From a checkpoint of a small mixture-of-experts model trained on Wikipedia: 22.2M parameters, 1 pick a token.
Below are experts of layer 2 (counted from 0) of a mixture-of-experts language model. Rows are named router (the router's row for the expert) and show model dimensions 0-223. Each number is 50 + 10 x the weight over its row's rms, rounded and kept within 0 to 99.
After each expert's rows: a language model's description of what the expert responds to. This comes from a sample of Wikipedia text that the model never trained on.

# expert 5
router:51 66 31 66 52 49 41 44 47 40 59 65 42 37 47 62 43 71 64 43 42 65 58 51 64 61 45 50 62 51 32 75 34 50 48 68 57 60 52 45 54 57 57 43 37 49 55 40 52 59 48 45 48 45 39 61 36 42 52 45 52 46 45 60 59 62 43 45 44 34 49 56 68 63 38 53 52 55 35 32 52 45 61 67 55 58 47 64 43 33 63 65 52 42 38 53 56 54 48 43 62 55 56 42 50 65 49 27 64 49 55 47 64 61 53 58 62 41 64 44 62 61 58 38 66 35 45 54 48 63 31 39 51 43 56 44 53 59 69 32 40 55 57 49 46 68 55 52 50 36 55 52 43 39 51 36 48 47 42 35 50 45 38 41 41 41 40 50 41 30 46 56 49 43 35 36 51 40 63 50 62 42 66 45 47 66 38 52 79 48 45 68 56 43 41 36 63 51 57 38 49 51 60 53 69 55 58 56 49 36 69 51 56 48 46 50 69 62 51 45 43 49 43 47
Description: Verb and plural endings "es" and "s" and common nouns after "the", such as life, years, century, world, them.

# expert 9
router:47 38 40 60 48 40 28 45 34 50 51 39 58 55 55 50 35 57 52 61 43 34 39 48 52 55 61 40 57 41 53 38 42 57 47 69 55 41 64 34 42 32 43 49 50 46 53 51 28 53 44 41 50 38 67 54 54 57 59 73 45 52 47 76 50 62 34 62 48 71 76 54 67 51 82 40 33 60 41 46 51 46 47 54 51 41 57 58 43 43 47 38 51 57 52 54 50 43 66 38 37 44 40 51 58 38 59 54 37 53 37 47 59 61 56 43 61 49 55 59 48 49 47 33 58 53 59 74 50 57 48 60 57 50 52 57 38 60 59 59 38 35 52 56 45 55 44 49 40 46 55 49 50 67 48 36 59 51 58 44 41 48 46 33 56 48 64 53 61 50 52 47 28 44 50 47 50 39 54 59 33 47 67 30 57 42 63 37 52 55 33 53 32 57 54 49 57 47 54 54 44 42 55 59 46 39 58 48 59 26 50 60 70 44 63 55 63 48 63 52 62 32 30 55
Description: Hyphens in compounds (music-based, film-based), list-item dashes in infoboxes, and field or role nouns such as Title, role, actor, wife.

# expert 7
router:42 48 52 41 45 51 62 52 41 44 54 42 61 58 61 64 42 37 44 66 60 41 35 64 60 53 56 42 45 64 47 37 56 48 56 50 39 53 79 58 52 52 37 55 40 54 53 65 38 50 61 52 48 72 37 73 46 68 42 61 48 50 37 46 60 44 72 45 47 49 60 48 62 40 42 47 52 52 52 46 51 42 67 42 57 45 48 55 45 39 33 78 44 51 53 43 59 46 36 66 46 43 73 52 46 28 57 47 51 56 62 52 39 42 40 59 44 65 42 52 29 58 48 68 55 48 45 47 51 56 39 52 47 61 47 62 48 57 54 37 28 70 63 67 52 35 51 37 50 42 60 57 38 44 64 48 53 60 44 40 53 57 54 40 52 60 61 49 63 73 40 53 44 44 57 40 58 54 62 66 56 50 46 56 72 67 55 65 54 41 63 59 66 43 50 58 49 61 47 32 50 51 42 39 63 50 34 64 43 50 67 45 45 51 58 51 61 63 49 60 47 38 46 61
Description: Degree and second signs in geographic coordinates, the 9 in years like 1962, LaTeX braces, and league table headers such as GF, MF.

# expert 4
router:40 44 33 44 36 58 53 44 49 57 49 57 51 50 62 53 57 35 58 45 38 62 63 48 43 60 51 60 34 58 42 67 36 49 51 50 38 53 50 29 31 65 55 64 49 47 58 42 82 48 43 39 50 45 52 39 44 28 61 72 47 50 54 43 56 48 51 45 50 51 57 47 52 52 40 60 76 53 73 51 48 54 66 44 26 50 64 51 53 75 50 32 61 42 32 60 55 64 51 50 51 60 50 64 47 48 50 51 56 54 47 63 50 56 51 61 55 76 43 54 59 50 46 67 45 45 50 45 53 38 55 59 44 55 57 39 55 42 35 39 46 56 55 48 48 45 56 28 65 51 58 52 65 47 36 54 36 55 40 43 68 61 50 29 50 89 42 41 44 55 47 51 58 55 55 51 47 44 35 59 53 65 55 70 50 48 57 50 46 60 31 52 63 48 58 59 45 43 37 52 54 47 54 42 39 54 46 37 50 50 44 45 51 58 62 37 38 44 43 48 41 48 60 36
Description: Wiki heading markers ==, ===, ==== around section titles, opening quote marks and sentence-final periods, plus table separator rows and cells.

# expert 3
router:56 49 73 51 57 56 49 67 55 34 44 49 50 50 48 38 55 69 47 51 51 59 47 56 53 46 61 58 43 51 45 54 59 48 42 37 61 48 56 62 46 59 63 49 62 48 67 28 50 45 28 55 58 50 59 41 48 57 67 34 48 58 48 60 54 46 57 54 65 42 55 61 44 56 43 42 41 44 60 52 68 49 43 56 40 48 55 57 57 48 46 52 13 65 63 52 41 63 51 53 46 44 39 52 42 44 52 42 53 43 51 58 52 72 60 30 61 37 56 49 59 46 50 52 57 45 59 65 62 42 52 45 41 55 62 50 61 41 44 42 47 40 42 46 48 56 60 57 41 61 36 44 53 57 57 53 49 48 45 62 58 43 54 75 32 51 53 59 63 64 59 43 43 60 43 39 22 44 38 57 72 49 58 49 62 43 47 53 36 34 51 25 44 49 43 32 41 32 56 56 53 54 79 31 50 46 46 37 37 81 47 44 55 56 46 42 52 49 57 62 37 57 56 45
Description: Word-final pieces like er, s, ers, ed ending names or words, second parts of place names (York, Angeles, Kong), and coordinate markers.

# expert 10
router:62 59 48 47 44 45 54 51 51 45 56 62 56 49 46 33 53 56 59 53 40 47 41 45 51 37 47 43 52 40 58 43 56 53 42 68 42 47 48 73 71 66 42 48 53 42 68 41 57 56 53 53 45 58 42 64 42 33 70 47 50 54 49 54 63 48 50 52 53 44 47 54 52 49 57 48 44 58 40 43 55 51 56 54 45 69 37 65 60 28 38 71 44 41 42 29 44 36 48 52 44 51 55 48 54 30 50 48 37 47 35 37 39 49 41 27 46 43 34 45 50 64 44 64 53 35 48 42 44 32 40 58 52 55 63 55 36 54 52 54 44 56 65 50 23 52 59 65 52 33 56 56 45 57 66 46 76 36 53 51 49 45 43 65 25 51 44 49 53 52 17 70 32 38 41 61 41 65 56 54 41 56 63 57 52 55 46 51 52 60 45 44 55 57 47 48 64 59 50 70 48 43 48 38 55 37 40 61 67 65 58 61 44 44 38 55 64 36 46 53 64 54 47 56
Description: Closing and opening square brackets, modal and requirement words like should, must, required, plus verb stems like violat- and -ated.

# expert 0
router:52 53 60 48 56 41 41 51 47 49 71 46 40 54 56 51 47 45 41 68 58 18 44 35 53 45 38 41 39 59 47 54 46 42 47 48 34 58 55 44 50 51 55 46 41 42 69 53 54 72 45 51 45 44 37 62 57 43 55 39 43 47 54 27 52 60 49 36 62 61 52 61 25 51 72 51 16 33 47 41 40 53 50 67 49 61 47 49 51 53 57 66 56 44 47 35 64 47 58 59 57 63 46 36 69 50 45 51 45 28 32 43 46 42 49 61 52 40 40 48 48 56 64 50 39 46 61 51 47 48 46 64 53 62 39 58 51 53 59 57 44 30 59 39 34 64 50 71 63 50 48 43 49 54 71 41 75 48 44 59 49 57 42 56 53 41 52 69 41 51 58 58 48 63 56 71 51 68 49 50 45 32 43 67 46 53 59 39 50 60 62 43 41 59 48 52 61 43 55 61 56 49 37 68 45 45 56 49 68 66 55 54 45 36 47 41 47 53 58 63 50 53 51 51
Description: Word-final pieces of names, especially place and surname endings like -ham, -ington, -burg, -berg, plus digits inside years and numbers.

# expert 13
router:52 41 51 46 43 39 44 53 47 56 31 46 37 55 43 26 56 61 34 47 41 51 46 55 56 32 57 57 28 47 52 62 42 42 51 63 37 61 50 42 49 57 56 46 37 53 62 56 69 49 48 38 47 59 50 53 43 65 68 31 72 50 63 44 73 54 46 36 55 48 44 54 50 55 59 47 53 40 46 55 25 56 47 38 61 65 43 64 63 43 42 76 40 49 71 40 38 59 49 68 63 61 63 56 63 53 32 58 35 41 49 39 61 48 45 45 48 49 44 22 48 59 40 64 54 62 54 39 54 47 38 52 71 48 41 52 52 57 46 48 72 56 50 48 52 51 37 64 37 44 42 55 49 54 71 43 56 64 51 41 58 57 63 62 35 35 59 52 62 41 50 58 57 37 43 40 38 42 56 50 44 48 51 58 39 44 43 68 58 48 45 48 46 38 47 42 69 47 60 46 62 56 55 36 36 38 62 55 41 40 44 61 49 57 42 54 41 42 46 35 50 55 39 48
Description: Function words starting a clause after commas or periods, such as the, which, as, although, but, this, and "overall" in draft picks.

# expert 1
router:45 44 79 34 48 56 47 44 67 46 56 50 54 45 56 57 56 64 32 34 46 50 53 49 48 45 55 24 63 49 46 50 61 57 51 51 49 48 55 61 41 47 58 69 59 30 37 59 43 55 49 39 21 37 38 44 49 58 43 41 30 60 34 60 53 52 47 44 37 53 40 64 45 60 37 60 53 57 49 51 52 34 35 42 52 61 44 40 53 52 46 37 48 53 53 30 53 40 51 51 66 33 45 39 43 60 57 49 42 43 55 45 31 35 54 52 57 59 67 53 55 45 69 41 49 75 55 52 60 46 51 36 69 41 44 58 54 53 48 44 82 38 55 58 54 59 66 60 53 57 52 62 54 45 66 36 68 45 50 59 38 43 39 58 55 39 66 48 37 40 56 47 64 50 53 53 51 53 45 50 47 56 42 37 36 36 48 51 58 53 47 68 44 50 47 44 57 43 67 49 66 56 55 60 58 54 53 52 65 70 50 55 47 53 59 58 29 39 48 67 56 56 55 58
Description: Closing quotation marks after song or name titles, dashes and digits, plus repeated "Apps" headers in football statistics tables.

# expert 8
router:59 46 51 44 50 27 56 26 50 48 44 40 36 60 44 42 37 34 44 41 47 43 56 52 40 40 41 40 48 51 51 54 49 42 50 45 50 66 41 49 56 59 52 42 44 26 55 66 52 52 59 47 48 53 45 57 56 60 49 29 55 20 43 44 45 50 50 56 57 48 62 49 54 31 60 76 59 68 40 41 47 43 59 61 58 54 28 45 49 40 45 57 37 51 53 42 42 42 57 53 45 56 61 62 86 54 63 64 63 31 47 50 67 42 31 50 64 43 49 47 52 61 47 56 63 47 58 58 42 34 62 54 49 57 57 50 51 59 35 47 32 65 48 48 59 28 67 53 53 56 52 58 33 52 50 42 67 46 52 33 34 40 63 68 46 49 48 50 41 56 45 41 53 49 46 55 37 59 55 47 35 32 50 41 69 61 43 55 65 45 46 61 52 50 58 54 56 59 66 39 40 28 50 46 52 52 68 42 58 48 60 50 58 46 51 64 52 44 50 59 51 61 45 63
Description: Words after is/are in species and place descriptions, such as located, found, tall, shaped, can, be, and the/their.

# expert 12
router:51 48 37 59 57 61 47 49 60 52 50 59 29 52 49 47 29 58 59 51 63 61 60 53 41 42 42 43 69 48 42 55 41 57 49 48 42 39 46 57 28 34 55 49 50 51 46 45 48 44 63 46 53 39 34 78 43 50 48 39 41 57 49 39 50 39 43 55 52 45 59 38 48 55 59 47 64 49 46 44 55 67 53 32 53 73 46 59 46 47 47 53 50 42 41 50 52 71 84 55 60 31 58 58 56 38 38 25 49 51 43 45 64 37 45 48 43 45 70 55 37 47 50 39 59 42 55 47 34 48 49 44 48 41 33 66 31 52 43 45 46 49 51 52 64 58 58 44 43 35 30 42 49 35 64 52 33 43 43 69 44 30 52 51 57 45 42 60 27 56 42 41 39 46 50 47 42 64 53 55 55 54 39 69 53 43 36 58 44 46 52 37 54 61 27 61 56 45 55 35 65 50 40 38 45 55 60 46 36 41 65 56 63 50 42 48 51 65 61 40 52 44 42 60
Description: Line breaks before headings, commas, of after mention or honor, and list-introducing words such as such, including, called, known.

# expert 6
router:53 48 52 43 70 50 52 60 49 65 40 44 40 58 44 41 56 64 45 64 65 54 55 43 60 51 66 43 58 35 54 50 44 56 58 47 72 47 52 25 51 45 39 25 72 51 38 58 44 66 43 58 55 57 67 48 41 44 43 49 47 56 54 61 39 45 44 59 43 41 45 42 46 29 47 47 41 33 55 52 61 45 60 38 43 53 55 38 41 47 69 35 61 61 61 52 49 47 38 39 40 50 57 44 29 51 52 44 61 56 45 45 66 38 39 38 50 55 40 58 48 62 43 52 40 51 62 54 56 57 46 51 54 46 65 50 48 41 57 53 48 63 61 61 61 39 35 69 52 41 43 52 30 41 31 70 42 48 46 51 54 49 47 60 52 54 55 39 37 40 65 57 48 60 64 55 70 55 62 45 46 31 51 43 47 76 56 48 57 57 65 48 47 40 66 69 26 67 26 38 47 42 39 48 51 37 31 43 41 48 56 60 42 44 57 45 60 40 40 56 45 41 43 39
Description: Word-initial prefix pieces like un-, dis-, re- and particles up, back, away, him, mostly in sports career and match-result text.

# expert 15
router:50 46 63 49 44 54 48 65 44 31 61 59 74 47 42 49 75 49 62 38 66 37 41 51 45 55 28 52 47 61 45 48 49 33 42 45 51 41 41 59 55 34 47 50 47 63 34 57 42 43 51 52 58 52 54 45 46 59 33 60 43 38 41 42 39 58 56 44 40 32 38 40 47 59 53 46 53 52 45 45 54 49 63 58 62 31 43 53 34 58 35 44 66 50 56 55 61 43 34 37 53 51 34 55 30 61 36 75 39 59 63 47 48 47 48 61 50 49 37 48 45 51 51 53 42 51 43 51 39 53 56 49 54 69 41 67 31 41 60 64 49 46 35 61 49 61 44 42 76 58 45 40 45 61 39 51 55 53 77 60 58 68 55 42 73 40 38 45 37 30 48 33 49 59 46 71 60 50 45 43 42 59 51 46 43 48 59 50 39 55 44 57 32 60 60 52 43 57 48 47 35 51 51 60 39 60 50 41 52 43 26 34 50 53 44 45 66 46 53 42 49 54 59 49
Description: Word pieces right after prefixes like pro-, de-, re- (t in protection, f in defensive), plus with, because, despite, States, Kingdom.

# expert 2
router:64 49 53 51 50 25 44 39 65 47 48 58 58 48 72 68 38 63 52 63 42 39 56 49 42 48 36 48 40 44 45 54 60 49 46 54 38 76 38 53 59 41 55 52 49 49 42 49 42 54 58 51 49 61 38 61 53 53 59 41 52 36 65 55 53 53 47 34 49 54 56 55 36 49 56 52 51 64 41 47 31 50 51 47 72 40 46 48 73 44 50 66 55 62 47 32 60 34 45 49 46 48 62 52 58 87 58 42 65 47 44 37 42 57 42 35 43 54 35 46 51 50 45 41 43 55 41 48 53 48 41 29 45 60 43 50 56 69 43 41 56 59 50 25 46 37 54 49 42 53 64 50 42 52 44 54 50 50 47 61 46 51 37 39 41 45 45 56 62 42 52 45 56 19 53 39 56 63 47 52 36 43 54 71 34 47 53 73 56 58 43 40 71 38 42 44 57 51 38 60 54 42 32 44 41 62 53 66 68 42 50 52 43 46 41 45 53 51 53 25 45 52 57 60
Description: Spatial prepositions such as from, at, near, within, along, and the minute marks in geographic coordinates, in location and distance text.

# expert 14
router:64 48 53 47 41 43 60 43 49 55 35 51 49 29 51 45 44 49 54 62 38 37 45 63 58 19 39 56 56 45 41 75 45 70 35 48 38 46 55 57 54 49 60 28 36 37 42 45 53 52 58 51 56 63 46 53 51 54 47 45 29 46 53 48 63 47 52 57 63 65 60 60 84 46 44 51 56 58 37 44 35 59 56 51 48 43 44 58 42 47 56 61 33 63 40 39 43 51 38 63 50 52 76 52 75 48 57 47 59 49 45 55 44 52 57 44 54 53 62 65 42 63 64 45 49 49 61 52 44 57 59 49 56 45 60 56 26 59 36 46 50 40 45 39 61 38 51 62 49 45 49 75 40 51 50 58 47 44 26 44 54 46 67 41 38 48 42 56 50 50 41 55 57 30 44 31 49 52 57 71 46 48 59 50 38 45 35 57 46 30 63 45 59 35 56 59 60 45 56 49 54 36 45 50 58 40 62 44 51 58 60 63 61 57 51 39 46 56 35 47 68 41 52 50
Description: Commas within numbers and lists, the piece ge- in words like geological and sergeant, and verbs like became, were, received.

# expert 11
router:46 56 33 42 64 45 56 51 39 64 45 38 52 33 49 56 47 30 39 29 37 67 42 47 52 50 66 70 56 50 58 35 58 62 52 42 55 47 40 63 68 39 42 60 39 61 47 48 53 32 57 54 63 44 51 36 67 42 42 50 71 51 64 60 47 45 59 52 52 63 44 53 48 43 52 40 48 40 50 60 30 44 33 56 50 46 60 34 53 55 59 46 58 46 49 70 24 59 45 55 54 53 38 44 47 31 53 58 55 57 58 61 47 55 54 57 40 37 60 49 48 34 52 39 57 50 28 35 59 56 69 37 38 32 46 34 69 58 53 59 55 46 44 42 43 49 33 54 32 46 52 45 63 45 49 55 35 49 65 42 38 45 59 53 53 47 46 57 74 47 43 50 62 60 44 42 64 41 50 44 59 45 55 44 44 41 30 53 42 36 59 52 51 51 48 42 62 49 62 57 54 51 50 71 64 64 56 70 49 41 46 44 33 45 50 58 28 57 57 35 45 57 53 55
Description: Sequence adverbs like also, later, then, eventually, subsequently, and vowel pieces like a or e inside names (Anda, Ndikumana).